config.toml
n_layer = 8
d_model = 192
n_experts = 32
experts_per_token = 1
d_expert = 128
d_shared_expert = 128
activation = "swiglu"
moe_layers = [0, 1, 2, 3, 4, 5, 6, 7]
router_score = "sigmoid"
normalize_top_k = false
routed_scale = 2.0
balance_loss = 0.00103
balance_bias = true
router_cosine_scale = 14.0
scale_expert_input = true
init_std_router = 0.0109
lr_router = 0.000376
n_head = 6
n_kv_head = 6
head_dim = 32
vocab_size = 32768
norm = "rmsnorm"
norm_place = "pre"
norm_eps = 1e-06
positions = "rope"
rope_base = 1000000.0
rope_fraction = 1.0
qk_norm = false
attn_scale = 0.177
tie_embeddings = false
parallel_block = false
init = "uniform"
init_std_qkv = 0.0407
init_std_o = 0.0407
init_std_up = 0.0407
init_std_down = 0.0
optimizer = "soap_variant"
lr = 0.00382
lr_mult_o = 1.48
beta1 = 0.95
beta2 = 0.99
lr_head = 0.0106
warmup_steps = 200
schedule = "cos"
final_lr_fraction = 0.1
batch_tokens = 65536
seq_len = 768
doc_mask = true
train_tokens = 284600000
steps = 4343
dataset = "wikipedia_en"
Below are experts of layer 4 (counted from 0) of a mixture-of-experts language model. Rows are named router (the router's row for the expert), gate (a neuron's input weights, with its number), up (a neuron's input weights, with its number), down (a neuron's output weights, with its number) and show model dimensions 0-95. Each number is 500 + 50 x the weight over its row's rms, rounded and kept within 0 to 999. Numbers have three digits each.
Before each expert's rows: "raises" lists some tokens whose logits its average output raises strongly, later layers aside. This comes from a sample of Wikipedia text that the model never trained on.

# expert 2
raises: " of", " in", " and", " (", ";", "."
router:429535529471405484543490441481546511551422462443491539506502485536434547523539566463450449483493419495481506582508446409573559591542538503486434531419477517541530444494469533497395483410470410499481518544540517481485423497551495444453575448471587433527524503524543561471469480624515471539
gate2:425503412655487506501510543535516510477432500486485435484362555455517581536512566516507444572501565475490551443545536537524510435490514489560508444603543561493615437484473417550576575538480554484496504516522505435578484421557568505489465466414590471432512480506499528522471493476522592488
up2:469419413557635521455470486501460575584520457555468545461476488531481500528437486521555561483483451515603494502502557637508422502555411581512530509495515493448538407467447543521461559535475495420487580501540547431512511481466535527494458512453607480427541603478575460551455558432508413515
down2:585516446489498427480459502500442519561482542565434476459394517502509521562534517460528439412497528575498470555566488578564389546507491562496551500415460546539378362495528503499481547471473518513497495501517463451498482542503448485431452561513516465466513461498496495527479502459560489460
gate3:514534488528482493478589447441493557588548478447535497498457451508496472650434549503605558459479546482468416559509555506572464537487481562523481517341469513550503467542500422472543584558547484494568556390522581490455448485468506499525531539488478533475480555516534429452497542517534532498
up3:469446456508424541506581541473489543634470545474510483547444482532424475499429564443625578454469471491563435655506506537516405466524494478503434488487529512463490531507488461513499509501534516521537570459467614411398495549486462459553575513496535503377518501439515468431514513544522413517
down3:409460550520526585462405395439513496529462493432523451516517559549520489530463532468507514462520515506510469428523451565507478476604450443475469502530434486546573480464486495521439493528521497571490508452429572478517540414558566468573542572471494571498414451546519539459465484514434505443
gate4:511554548479461561520473599532396537556497541522415516411450414510557523527488528517460518463551563475521479432516495409418520485390619495496495570449570448539458460434515517446483456547501482436517531421453518491575541491569459547528561478443478412550511416529533508387429593533476477594
up4:446458489459498591556585571487440565501544544456418514438562405471558456489479580501415464427485431444536439524515511488452420525477547531567458520515501508567431492499501549484501471492591573565501453375495555613517582508497538498583465535524586477504455520482460582526488428498501509578
down4:537581514486420449375494619567533489529476530511505546498459518563470510482529536512481410457567473547482461537565476492516636366548522528385520451466492500447494531527529519536504522543419464454524522595531524510467555496477587480527386465457437540497521408503454490479541465458503590500
gate5:512510475500486472584606532549526575603437394467445484442528528522547586496505467543435479504520613502492539514538457498561566496520448446492483423463491439375470557456464528497574565480499481488524495520556515526502442442574526526457567493592470440462472356572547503466531631498419521514
up5:449560444532582470602559543475539490517425528441557490509512508485466566448447521474448414430492460575499540531483484418520432470527464458517469512494556465515472514456466564481532469512468440505538663515468569488420421471558512567449512424551453430578552561506481559520426598483400463545
down5:496462419480491559540488587465539520567542407475497526492612526498505530495541539352484682505519482501524551473525450523518460463407496388564575443525451412519496483621475503492503511464517450481520495545538467570552465511530475582542569522474491386456496420545479416480547424446519500591
gate6:506436399459492479493436498459527582470514500457357560485544495470603526531480506360540479492416493472536476550519491442460500387495464426453463511552473527447613466518523456497477493499485409452484525444480426432519512463495416523463506518616475479521540552441414517494557502534525534513
up6:504502498562491551550440388526469466485466494577437550466428513550555499445531621552444498480491507471443448533585498533491592511523451511463521465461575441583459585540514401549440470557534462499469518572441523589431393504554460531518420536511446506490499567472524521452508578474544499551
down6:463436559560485572549519559473493568539520461547388397547413524488583509525474519490485559527499510481464563541484578480443528401586510502405485470527508424531503589522522424429608487527508525419523468520520531486556423481457439550561487503491569478597550520530547466568519447601378459424
gate7:445538405379531602449463556452567550477509519448454596514421534505579537449502479490568514609487412489537459507496508512522544556569482516555516503494521406464488529533452510521479489445480463513472374522560496420449538472564521550558590536444563498517503494486492513449508512522465540495
up7:431442534543532527478464455560464444494390531420552512595566538529515541502487457461556546569458499503614540482527575498534498523575414536475507559517383479412536547455464553568542427502440490420516432567554432545556528528558508525501626437474475506482446616478589480436539458495494534395
down7:396527498475469481510483465580554489453503522516454559479485518531412530591528404482509472469454475587494561484488506441560513552435473547574461595517410517468459501499511541501458499542431496489501475436504530560505532634535470381500523454482441451395543446405386476431407451529451537515
gate8:471568544468558481427585626478511506480490480502533530458588514518435450516481605407511536557546461506599440518580511462437498397480537493474502466516508473463461475466559443613423548504528407546445500558519510554575490485485533477459558528501471482484557515491557557510463451505442416399
up8:555508489454584544503495493498539471526426460460539500467495468550532599391454590502528521644495423521478484410508524456509413464500475536533382538528506464477350472464502419431486409480475542588464462494503509533494471465477519471448513510427497507481444416490538601456532490553395498478
down8:542472524492555487450497547687550461427492531448512471478552525419532468556581512578445498522467544511460483497509602476459506494424529449562570463503564637602523489490437598511441443534619444503406506523498568434516509554457473473499460546547448449508560385524402547516550477527535452563
gate9:518515552466529483448580424499444500450456559494545548389547422561483492494473444432574591465483494495584470471466502400545507574542511561446533600480471489532497502507499489530439416429498485499524570585402514487572482537502569528517462414489501506527476486493540470438495579549428572494
up9:527451540433568575473527431495402468461516484471504528418540474532504559562533479513419506503456479457565505557495512464567478438529470491470476519484588556531471452497609461496501496525377570432490552555431428494542461513429586542402498404454522524550397563518495494522465533502563518608
down9:536562466518458485567448539464472494538480544483546578539566440441499436468452522505553544544544454466508518560489487452536509492461551524503461518503504524446480513531443449486462432500423447562629485493483437446534525487492485415424367542484522521567477562412527456474576558402559470466
gate10:448488527428630462437495508607560527491523424467496546484548522547409535497496576478542491513574467461593495585442460508454466622533543463509533547466440477431484432575519501469479517516533468434515458610468452540542467532456487515529505510603512477493497468444555464463590534499515485481
up10:518572532412437430543516520595460522547543529497580520465535516555505603451554620546504550472504444521577476497511506482585564568411448597427473538459449474607464460433422462573509552488521482435548414583524445548500559482502527493510412525540492460498576488447565527555549490548488523472
down10:529478489490493438453502500493568559497503474472494476462545601490529468563492536492523527489512491345505413560525518532438543546526434476480548570548455428520524494582550493465520562553480521388491465424505499461498567470407429451443563454512480491433424447517538522579455537508467540482
gate11:471531504524527492494493443443490442487415577509468580440510501488460586476417536529417541508500506561526416499479489467530469450461529484531489579455559510490478487514491488469531404569508486497465470530573500579527570535470502511533536535479458418521437483467465637414502498607475539506
up11:502411491594482576483506494423543439562463446551455599446440514443538493535615483513496474526536535519419478557509536497529548517450491491490494565479491518532457470427550435518520467500479501434516408536488552575475509496491487485502462471530512397464435563575446571441484504480501519497
down11:530594523527501590562471608464545451488481458503493560477504499539482429470446446449541378572427497516569486517511555502459382554617503506431589514494521468507515555558493552468539466512556572508476575514553448579561492497541521480588440609401490478563476451450471445512517435551472458551
gate12:545546538550545463518402545508607634482441471557537520503527401549453546470463420506513624468427381495473566526508485533528559530484442471525411474392501440508444534475461589465520449467608498508463593469461486580502491481492507474495527485520495526515573480540519549435516490496526473502
up12:447418559500497500496504535492498535543451485546471464463390581493544524512555468554449506636401490478478453460492541465474546481492512529512567485487527582467460461403524555545542549527542529471494540518502559503519562563466456376453505401538491410426552500534407445541525456540522440508
down12:547474488512407481564542493436596491479489539524514474490500577525496455509508579518466516545512504453611603475520457508500393523512616526516495387467552483463535458419407445569404547528487479498442464545491537498536463431539561472611485459484556461430463505449478475473511456472506491530
gate13:493483460476545542412438512499470562469459496531554591517406486511562498453504586549475554478405567473518459521491472512480531657497524611542532553493495446511517453398445395395499595496464544562481575516552489492568502498550527340516424458542487515446453458521508518497529429571568505506
up13:609535463471544471544467441493592437399480517498567523530436524566554520488569613606581501526470435500485469451525446451494470479434582491566503515479465437566539465552539448467445460434506599522488542587456449453561480502542493498499481558469487516560415516405497447486421454445514515605
down13:515462474575419568509518503492483432528483462483472522541498533536549517436488501422530504494428635537464560502463430468416489461446570565521561479563547534455482526560553424502523452494470484438526513516539467526584525426449596437564474424469428463485569456506484571505553540595522455415
gate14:410496536529431500464507532578513524482499425450537518513519468508481615546515512448442464498462422521529560491501499464481484417467497516471371579526582504490485545612476410470520443514448427453461453487410523528558402556528523501545396471523573558548545426499515470530500499457535549603
up14:503511472511527549532498520541479549593525550462404474598442456572541549413510549531440481510538442459457548482583539418448488569573426587501591498511452488532480554474524512517484524471550463517513414482562540526520531520473458573510455542557523446466564531472500527469591506611565476407
down14:535440407462566418483475487498525524477572421549512440505504578575438525408520519467457470458422519478539426486499517443577458502552412561445540475554497465486479578449537530580511461485538460511468473477550519505552443505505453610485434531550527545451496369517426556520483536533529590550
gate15:542469517463510498603470481491482527492407519474575510520491520451476502461507562504418474509519523442556447644531402528496492497563534526542469576486493514476549429543482436492571495514536548516417482541556474480509496503498381503438504487442462492478440516506527518571535511609487457340
up15:470554504541458512442556452525442508532460520571477494431555465496449491494491481495552485600609419552426397534418452418501615509567533520525567438490473509543494608483514446390460559546491462564485471499515480504484530491511574398606582453503461508457512455474492426434545549545380552574
down15:453394465447617499445511539445510434491485449521562459502538531496587461428444573596463538422459430479475499563563560451554494626522466459466455527451496496508461516553454592529531504486475526622554452475494518473467528390521515519515536533608499520536507583598439584591452532513557561486
gate16:598477544496579491493488472552573541498451514325476434479497484540545525414444475463497437495501558443497423498534543490497588536593555613533523540471461542490512479525525472469425468474483514516544466534428531507454486553443526503509526460463505472562503540524501459492435573458507460521
up16:430560513472571519475487455421452519477514485536453535434455513443503575543474445538446505478463530554457437474549508478459507458393442419518399475546555479429456485414460526544529519565548488514478531451501544519546475458534496482437481506547545523507555472528442504596611519461563545454
down16:455426542345550454419469474505558468474469581489456553483529630553597574507465492525495469495487449524517502465433625515547546542413556508482473480557442459538544493565518592462482445510518585481414505602521454503507482474505585527491486469475476500378466432528496529489514468473472453486
gate17:616502444510401537507489530498470497551526607447383442543405492513384438535621487531429526528390458559494443516511402491572436505509527486409549571418416459533459499439504447571510575513470428415550523452508443470550557578569499474526479548509516458467483452517470440524407495555516520499
up17:480513508419527477599521485380478548437512534464457513409499559509571513506468443526464487543452505550497424527521531435417498491526553469490494546583522550582536503472479442576505503469573573563485491585572504539556488457480507499554513426518499479468509520494519432503575422553362480480
down17:474421493494481550410545571560442586450452510625469565569493509474460503497618482419511459497537507516503512565579520459473495488576463542481468554424537470532484433532498485595603545527459486453422511465476455526540441484525606483511630469453543517447550545432461509559490637502508487533
gate18:443535516519501462579419580451523519513544463496517489487573541557509513446513466484589524598436573559419487411544452449566445500425563497442453508483516547450541539469460420452480511468494506444408495446461530584514527556425562434539475488444424524506502638544493460503533523559550523492
up18:462484525467519467614444490443538453568577451436478435514505464483402522451472540545541482552565517468507607493505436429482523531404611537476492535564496447542533579547504493510526440480538467479533484466436558476603566494433565422451526553420451547531446531464497482585530551539526470531
down18:584488494558437496484448536502532470497505508491420435530480573527502498542553503507444586508510474506499568522437595502454532480463506577501524513442433580480558485492458540489429449445635474610610521530561543532453552479567537455459517419408526365546488493635532513590569514529501602458
gate19:465435509463473466514463519569477423557506445507492499475543533585489439536552454486484466522515471406456453431539561452477503502444483466449468537526470512543493524431450484572546464578504448463464503398515528530458574486510537492556401447432567484419538558576377523573486486522437591441
up19:529570544557535546385492382434491496473507517521547477558488502453467522440461584511517459548511515468424465449477390552474474424496483492561487435520548487452602564462434483443508463421483535571491514625495426551517483523517472563532482412531476527477467562444517493532497555486560503565
down19:442532606501518584497471454417457489507579486451461470526371526464412528486511506395533538509471412543544522537583470424465392520499501493524482429558449497507447555510574477434480592586522481494542539554484522529510463513364435563545436625529431450539491470461508513480549550544531523482
gate20:550516484529452410571452468534544504442395561447504578427380522545547504549468550505550463431543466528546461476535487487529509561539509498479471490555509478466455480481621522506504544430484482538391574473540489418451411541428496499546605548499553426546494569493503576431528582537413529477
up20:462479613583642425623545498450477440524541478515480451496531554488542433481430511519483531518444483532491509442467492518503627476565477544513452537501428442518532581464561593471510583551534538530468450492518472512506589618405567471435481555452533577496483541497449483496437471508458535594
down20:480475403365426517443418499576599544481540525522513479455466520479512505449459531440552462452506542518473528513484419482457476443471558544504434478453460536527556559444490516554533538428472479448565550427512485529543534551459465484383484540424488590516465464531602634474502486514471531540
gate21:448472470395487482539469451482447460464442530415567452570554516405505445506528531519489520484368493522529491428523467463518540621568538498523430489557480534459510472494520570476466578433484490540555479481575426447489493510454522528607513478466453498547559482421470478607509518478509527505
up21:526538486540577470483512446467500455562539427506396509480491471557440506420564459375560464461557558528494409515554509562453498404427389495580561535426546493525588502480523407435553533530504471489423517406428529455470518518565476491491531528474507505366484523549478595401583428482603436436
down21:482546550583482421483521453599475551500459543526490531479454534509503469448559518501433650487489436494446467551543522533508586527455530502445425641557536531545506476581431500483420425446461566515598533487559516457545528473539432522542475421616537521471484503524537459548518589525567528520
gate22:451567653521494556490532540488539533544563482471515480408466496514449513547466462552500436565471525457533547489479453426557465584598529455469483583475459518472452441509410444435540522489393468499561460461433455467454508511454543526465595486536478478504600375454537470443503494514485557490
up22:516513503553456504535454468491439474550528542540476511556554458447503438506496528445570557540483411540528546482480544599513553471515513566450530569546529434441506513525456535431500526386548593481474530459496569464553463439586478586499449495516467549529417406429597474502516467414506505589
down22:508467505555623397519466475516474441433490559570417464616541479559429507477580480578470454568479526568538561603500417497517406430536607434415548494541526552462380460441431527592470599555539480495476456560491493515558568528483474497459474525502500477521473530464504567530558477492441484543
gate23:537489494509463542438485472464592519442501445418563470486483512474511502454427549508414553498539431501491530444507477462499493399581580497557450572474446494474566512508568550544447507412452505492331503379519491563555537589533473425528510492472568446437557487532495559571567485503529415621
up23:459489507515455496453443618537419495566590434527496576512413559529405443491539567539540456409537520518498486490500578527453502532446487507446515465556571435605381496493404523434508558529547434460574529569425547494475382402479504527442480459474377492477564523419436468584452518427571500458
down23:482451475527489457450554456466471533603476563545487496480471453408533403391507469421535436436544491454538473570514497522515499479556490498433466516488398413514495523624471496590498480556403656581528509428411529460425507476540550489454490491448544477434434421435483541450535463526511547515
gate24:519524545524464571495510457456502506480474568428547557438552497480503646481525492478553457450530505520508574445481489554437444520495552567512429576496548364542509443508476496529528612559483446511410545477535526496504476454447450513495549496552519538535473533525566533458460541440445455476
up24:440494475533528413482494540485550519529518471530384419523425544398556458513555551537569615491459480444538522634481458420537382489480484485545488454485466563499498563514524506531442418541440520463521579524513513535535487552444549521538426432499494499499596550434448516536510487465509494572
down24:498454510447514504506380510497492474560505521457418499467550527471486443416487458558474552558483415531474492521470529422513451534464476424435521472451436633562535500539553503507441507483485528557449586517501486478470538432475453575522539584468433439519510451497595623496495509556480611424
gate25:422617528477554456579464486466538477479511542556503493455508419497486433530434461463459574531443534519513491568546451572574493518554528435470456487440533532456595461500490456415434473487518534518542538539476539526458442619562494431468497434537449409458531551501479484505517413600476483492
up25:396474529375466594426527544532484478551532557573467493489507572453544520452489466508528525560459582486484552412611532499515452518469451592508545450518413572529388393423477423403530510486403593495518431537529557519460555466443525494488435475514442512516449517454505523460512509518518548487
down25:463563402460496567506519442551448540541619409463521479461490480506476494557533437570478502534493459532471524524428425495526486486464541522501485532447424454491443548470553537472478496462537525516567507609483426551502490556386483467441545488375494483590499449495564425495474498640506490443
gate26:457576472509526507483477534585438496461497469485574498452486486492477504544476536491511574537515445508524541531498347409483517505477484512462538533518603534507465444464606520437473546472478457572467481468459522506474475574534416467506567530440513452509419528587479537551581460600486541583
up26:533509524545437467481512531414534468537505528412478510448483418482418474443501410517479476481511523544453461559486572555532507543510461496444567508394442520448480499481489502488568508608470472468571436512494397494497504369431597540505546504495537575516526438422521457463475558434460499431
down26:394570521465519481555447439496522513474383521463453583482486477538371582477554524462559572573510478586614529486439446474543499490474526582534465495480444484562500574411553540448518577518515549532496569488462484480484485508498481437562517516396459494573501549456466433444444444502563424468
gate27:574521563557391472484561470483517512464561428480480459489427506520515484411534546530427404432537518514600481455478479543542598492464553454579462499528526471516608533455508522519516484522513529549477579463517510456540553499457541439470492484458475456454586523480509536550482518599534544482
up27:386594555539644509512577469493518468533427532651441439468523578496502543486431440506551555543478485512387524512387475441567459599544475520435495500451443503551466538557562554477507577507481460536476472524470497525475574526503487516539435485571450533539465490560562537468532505390537542539
down27:422490502455519550552511442550445576448525517457472512481529484523546438541540472562499546375470487452460467464423513631464576590538526468499528509432380574383524512490480573492453494495534516494488473614543543519459481518474453496472531396521445458566421545458537520477466554504498414535
gate28:496523499538645548580484451522512516547541474478536484517517383492408455414617509483533509456522476417488477480544434488549560493421639546449543411487498412408465546486550396459501595482541494424556499533542580468463561484573511554508535549573533473504528516510503439537478448531500419584
up28:529502428530403566491461546498541519552565528481547519456569571542560589515524499510524466550646520508355501431433516509510529490581543456455492490433582479495452589434545606487481484624591481570546475555511510429548467443493513464484447444530481499538426460470512380461468517547416538400
down28:444564559499483528486506505594430530482533497367576556500567511532456513476590583493502513455567420534440431429535553531538462585517470411533455530508533488512520450508476558510385497619486544549554545565538566551509452479579501482502434427555458556522452450480585551428465516533406429554
gate29:621458423535567517542530438449541445539524554539550554544430568477443530483456470505503435425531529443542536449464470438521513419466586577556486459451463504516497479422476424509417578440518469463499545445582542456516553449501529559475598542483544448474527499449564524609469546487512441613
up29:499487524502505504566460449447510465487553533503460546489496554465464500520486474484554473453630544452494427449517544434510499434532542451508508447465555486548510481525497510531414499476427551516451496495532440484552547523474622548492476525506465425541541505411472498497501427525489367504
down29:422498415474444557554458536402441559515508538457486542528540400450474559563447542458533578490554505407410483463346537459536381473562506518513503559486511526526458515435482429525503560388507505503434511560462600433489464470524517503480487461496485455438471553468556571469510568456510440585
gate30:478547482488490445461487470526483431558431584463422482580476613475495429532466510467478590487451509562538500548458506513580509408546494486517469545520546601568443498513513428486597532505525465514475532473511486473477497632518470541500479648467469479495492575471552544448555489553463573506
up30:514496576433479540526549367481523485473513425583508494454513527449490434603542546448549443453427567472457538547397415476516543495467524453572432543495528487515533420481447459380522520584439489451481493546590568529464523469515539547459583518510517504536532476496452483521522537613473470525
down30:507583574508479536540498495503474460407534538573544493501492473532493541483536525521523499551498598494489474531480566545443464538539509461532565471472411434408499508435523414455353528500421472555564472465459549521500470547464476469491525555508469499468591549533455447582474528438537522488
gate31:447421535479475521526468573581468508439558584448494553520442462492517457486483590492523461452511562527478584544542476549497516439501462541517470557566561562547513535617508563438533472451451499396538406445446670519528487548519465440471432624408500509475483548483405486503483453495529454507
up31:391457411488447496529437505510517495625453491536491509511459446598560489523557425437541514526474477492557520469561609463553505472499500504448480487519500519476550521384458461500589494490438541588438527455575463538483470488476503484520507508506521473509522436436544527447479625536545551485
down31:583535535494553499514484492434511516537431464520530366489558492541484586515479434539500479475411402473459528537531377464526444545524518517464567432570442439474460408495526515526497489590456394494526488494452443651502404477517482582450521513486494435523544564482518536463506515439474414476
gate32:508477494530502506537512491535538437522496552450554498513538590499590433457504541475559466520454436368497538510559482515522508560523432647479558391467528561531473463463445537594416459564569445485548560416486425506453472443550448563434532541455502410537443374585537492571534536613532509606
up32:327577530516467503445402478538488540559496521594447508524483560468518478481503496560457353459506561530523518436470493459536503529454504490477515551547483593509564510379487546519483501520541540457471531524482510558496455487484493459439586565564492543610420490491461494468507441490510456554
down32:520509465454499461525448518518514512421606507550458452569446508509461442556475505527413418474404514395455479464483446526479490566454488581541440441444526519462456546451436512574486389469535529532480591529497433558552538545480483505512472405534475466521438518460466458572477504510532458401
gate33:451484499529523414428578468513377540430524536477497467342556541503484494470515441522565489545482488540515461482513521519450501463510493463469482494423566607522499593640443518445430515550420527483550498547440484439468443496446425499479471494504470450508537520516513485507484449603526505508
up33:499477477463468576473584586521552417498515583433554473518385572530548508540544549436476445466485501584465482411499481464525508512472504451486513565460439570506513577452440471604627475435410567560454514538591517528459505547462496527414527483572537556462473501489505463514515538432590508552
down33:421572470431566557533477457622591547461469475468487437505400487479591443567538431562466485460457512588519522490461504504531493492553499483575555512401455533483459437484439611543503456513505481479415482575609454491524544525374558530497479508530485525480523474574482604671483551524497509463
gate34:524514426604525370543518400449563472457532576526562447491474507456425504607494511444601430513557440532420529477510507431484596542514540403473427513506575527524486569582471470493583480529528525517411429458562547512558440431563513492513483482455480395475490499478529563558499570443445567477
up34:516499554471487576531508488558540474463544577497437499567635527557547503536433428467464504525433509544453496481521464504507530492493496495511499499539470580552542534544516564478466580521534493496578493471501470533490554676451544529372503512486517511502540553495534419592443317514554531527
down34:475464542437497515554474477502481554482484493651531431433556599482456485541460468551513534497534535400541535503594468425501555527480456452549563492483508478405496540500556504457457579471481490391528499462570514503601574509546494468478505495460569410467539649540440436591521529468632427548
gate35:500578502521480499515528496525470518510507535490488568488474488537545383458537634553493510479469392488501466431515551464519509449533492499494499591583533568483492516515576505457496615419538467449489513573536461457492530508545509471493411540523477477572502567502547468572474584414567556600
up35:430527402350416495508469490458543553490500449538443522441472436459496481536507388489504504495490498504524451510550431489477457553491398573519485476403412473539424466475458477510518503424476511529469490479551519443505520455464509398508518529587480513582487528488562486439570532621507487476
down35:443391464556504550468420554409459483532476483587508468485528452517445472429527519589541588467441418394420433513470408485500467571442354494512485553444499464463454521423570472457557531457534584464516472525533464457487521464584493433523515468430499578513583560516567543554523558456590453446
gate36:496521489523480543508450431471527458459489469456466468468443520483476371548511534457514536622623538455486509524596513603553525579556485612460520505494538458423580441513522593417481485480565473489474573460547564500553502598537505437478564474433457567494461479554491498498566516435477471522
up36:473483445561461485423518563478519516495511487548558475510397476462456439565570489519479530585458590507478609530525543495497583442472464479449502534547485489566430478557584531599556567568555470515433555507564562457581440590574496407592599556554480536399525452579463522499532423492423536564
down36:539540548428537473482618498544453526445456474550451547481533519580497447408511431523583535557537540525526545424567506506486543486517435550537443419662400562554527467454585549427448497489447491557430549535561433496506519547509516474488484438545521514473621559462465463430522529500463460499
gate37:582449548443556540436500551454523579444418479501505519501506491648516546497537581442508516550458523481504534568439558516419494600618519454468455476517522541467388538549500486442487634513441553494484472531488470473488445574485553526491525515402462507479488457560551559528560542548503508497
up37:570529493539518544472486501401467547475486494508483546471524455579543532543576571406520557579486522496533459574462498500563465500523410565427558564586516479441439517608476541448494604450460507437490490529518496505586573567508500527452539504454556455511511482541527517502491571584449508442
down37:535483473509541521494533542446469590604418533540486509504519570455474581467567518474477444384498514588470649510503539452447452512478544584459580526537560469488519426520561561539503612590425543530485492459513521501486500520473559505393471438494549503470437566451522530461509506456562583544
gate38:432545465457425485505492527534475488557441538434512460531418459462530586414611562435514511475554523531535504508496492481511482535467499531444512543566522520511464405539522493503509483509557479536547507506473460434552383504491412524430568465560517409456382488442495486561538556526581559555
up38:566604516455538480380485473534459569524489442507483528466584487494458539524440531513531537466530440406495535487534581492421523470554491477505547433471462524585498507479535459512497428489486397455528594518496520522532453426509469420415482589503466573504524567500464520398523525545508447489
down38:492507428489478448473505431484484447639473515537524530479492530502542462542445426464492558537480567575480494476609527489393461497435513504519464538552460417615523516473544489591530472522480414487419426511511527514518616475492567512471655565379478495604477586494393547440540444512418498564
gate39:455506491582446464636480532555529571508410461472542500515459474477451548445482463509487394486512486510579541500527537506518432453515484559593479491456539520514583493445437509448512530440455524513420485534602564438489570512556472454492541583550456526478507579498450433564487407535523402501
up39:542563534515496448571513467491509469509396480530498542459480547442445502390442420454487502609574529528606522492477541478589541525497458508505535572531456532417482431551450585554522513417489600500482517551547522471505520533578461437564572570536474517479582543482407505526481501525477425526
down39:536452486453500582542478490459496534601477453446516554426450424430516450430408498516505442466476456543507483550576551493450573498508423558650450545525513569513529409524574527512525509535542599450557462518456478504480474502508523489490551450570505514446557502483497483511465435492451591573
gate40:463424460477511406504406510448550517549497456565454505433436488465496470501463559502417402534488554509497430474545557505402512475432522539534479495387532519505444481431512504571497517464498535490521413483489512482542493522507479441447560465410596445478471522551526580440538462529538544492
up40:523521496516481537482534543596517541482465541484466505546624484532406422525527429541476641470436404486470557437440561468569489496540459502421533585533463471395583504496475436506485585555512539543464496468462506413498416505451526565496457468551449496540569446456430450530487606491419515560
down40:569578478532560460482487531513534523530493395422566524478511414502445546536456504547474467530494476510579487540504458468534476479513503431586518550573435523479471450416517424442575448423467490467503537554524482550503406442519456492465494545533558544495543388485527459497561506613465468503
gate41:493532414515527475559444530528501544554505502562524530471513584503537473495613585491454452593481499382400513586530460481527542516480496548433527454467575480576547486436507441527518547482445526441420505471510537528470436459485542491425533481515552474527581408515555450492563494524550457566
up41:562561642520464532474618521415512484501479504539388484474449498519439413489385455559548506425531491526589517410460519420499481495461464540562504458502391488515470483533436520458470562491520486521536482455489447504496447487443576500521511529473559414453399478490437540447489547525552526501
down41:518536382576455423580502485443602461593545531506572545461539479490473503398589463497632434514520427508488483555439404542674506506447533502554480496510503384473533490547410432514542511515453533474550448515438492498508477451506542483454534476443472476467369510420508450460542485471424472556
gate42:544513497475481559599495438481437511567523530559488508463477469453545445493453545525557480517526465515487448517413524420462507510605450428486539513508493447391478540471441550578500545572639467446561518513555563488606461493476466436538555530605472437530560519467558546526567513456551596459
up42:416417516519531535497408505477478432558462501402411559525485504454464508505536460493559479435554487466540569489374469544570430557480442458475542460444654506469494492445422530537506541498524476535506470521542532495489400561529546459530506484569506512413529468464473520511546457517526501486
down42:505522500547611523500550529390494458618454546581573412636563485504545533566514376518456522562536557487534427495478437537449522414551543456466541499541513499522514536456523558441540471477534471485543433434539358433486554513495523473431449540429476467378461576483542548468516447504478511501
gate43:477517440553494455502563548486491473610511504463463528510535491519525483467551557497518578543560473408520589420564472493553479498478520550549527472514510522435533514474557504537416492539491534500476466600563532538621446443529443498438637570485550469520587554572532521503513490449443492544
up43:482480462542480526416566517494457440558458496574504441501485577578463456464559578534437549519520504409502531412548523453505522499513526542504494524542558518521563447529564500422504537544447393475537476607503556495694494464482465522503543462495529514600503568582568454517479519432489581582
down43:431449516483470454487378383501388446395499521413449608484545506432489566506407477494543472580361571544475480511472527532449458430482470486531541540523492523449420453506467502502462522551527505614467507537541481544510478540440411491492444420531447556487635525393483557472455493507492465489
gate44:576465595644477459461570439614507578515540486520560535395554534566443492494441539446434500422488417555521449529478550493541490499526524477475453555383427509451486525538523602577489564558495468494562519516553613422569483558456495480502416425442518470524506477518595528476510539524480470529
up44:545454511534591527514470549498555530482394468546464497487471461496428451466546488566601486571450541500498516506554446490521604483520447530494540546445505520474541583422469478460431437538472458447370496510444587472533592547507534392441494538480574495436581426500426466512562525484584549432
down44:422506509528501515438562430485418536636570469446466575503514396522490479478524522545425397528519498562501538564525555528491589451488501508555461530337361570468431481453551520500461528473469444569555457503513607512502537541558531505543525464470504532479483475532453594564508440537491572561
gate45:450461435512536530475540554467653556477551486504581497562469480481483515557575515439463450567457481449586425510436637502562524613570479508515487430541563518502536513416435486439516505483567478457524474538534551562541454516534523617523467394504501528504469481464488543540517484516508507555
up45:486549449514562504563411485483571576452472472516490464386453456552520473533434551477472553457470506468548509506497468493490462596510517523555473555494432532483445492507537514456495502484554507596502570584488515526515484529534490558409418557424391531448490637428595527463514508560402461434
down45:515548544496562521553596363523531463525537458517578507462486418499526511569523487491552498456548567665483445468523452524526389468533447542460462536495504462511466550460571498525540444439515533510506486497491531473485547549605532439486474378469447571433553422530519506453435465605498526456
gate46:499483490453528465456542509457515542460534362418548587517481467579458516541503509472462402354537556520466468521513507486508587509499448545495434576459510576511539514571529529576438505396552551522510431548442489459506412550491501488501470525486470504463507513469503525458527492473401478528
up46:511567486480467504542628477407470586550617538513527528445429575490389536543468493466569349427547437502437447480500432462492538375505497502498499545536499533606487422564464515474407498458513456509435461518535479431489399503451458431542499495540478395453444538500529558561552472467476505546
down46:408477447471462569519463420486547488562489501466570516467545586517475531457513447556543493504449468447526491502443531482574466595526472579588458501582373528553506457587558549512431468495537534509531457546467567551547518520489535501534427499596473482535564502458465444534463425519455548524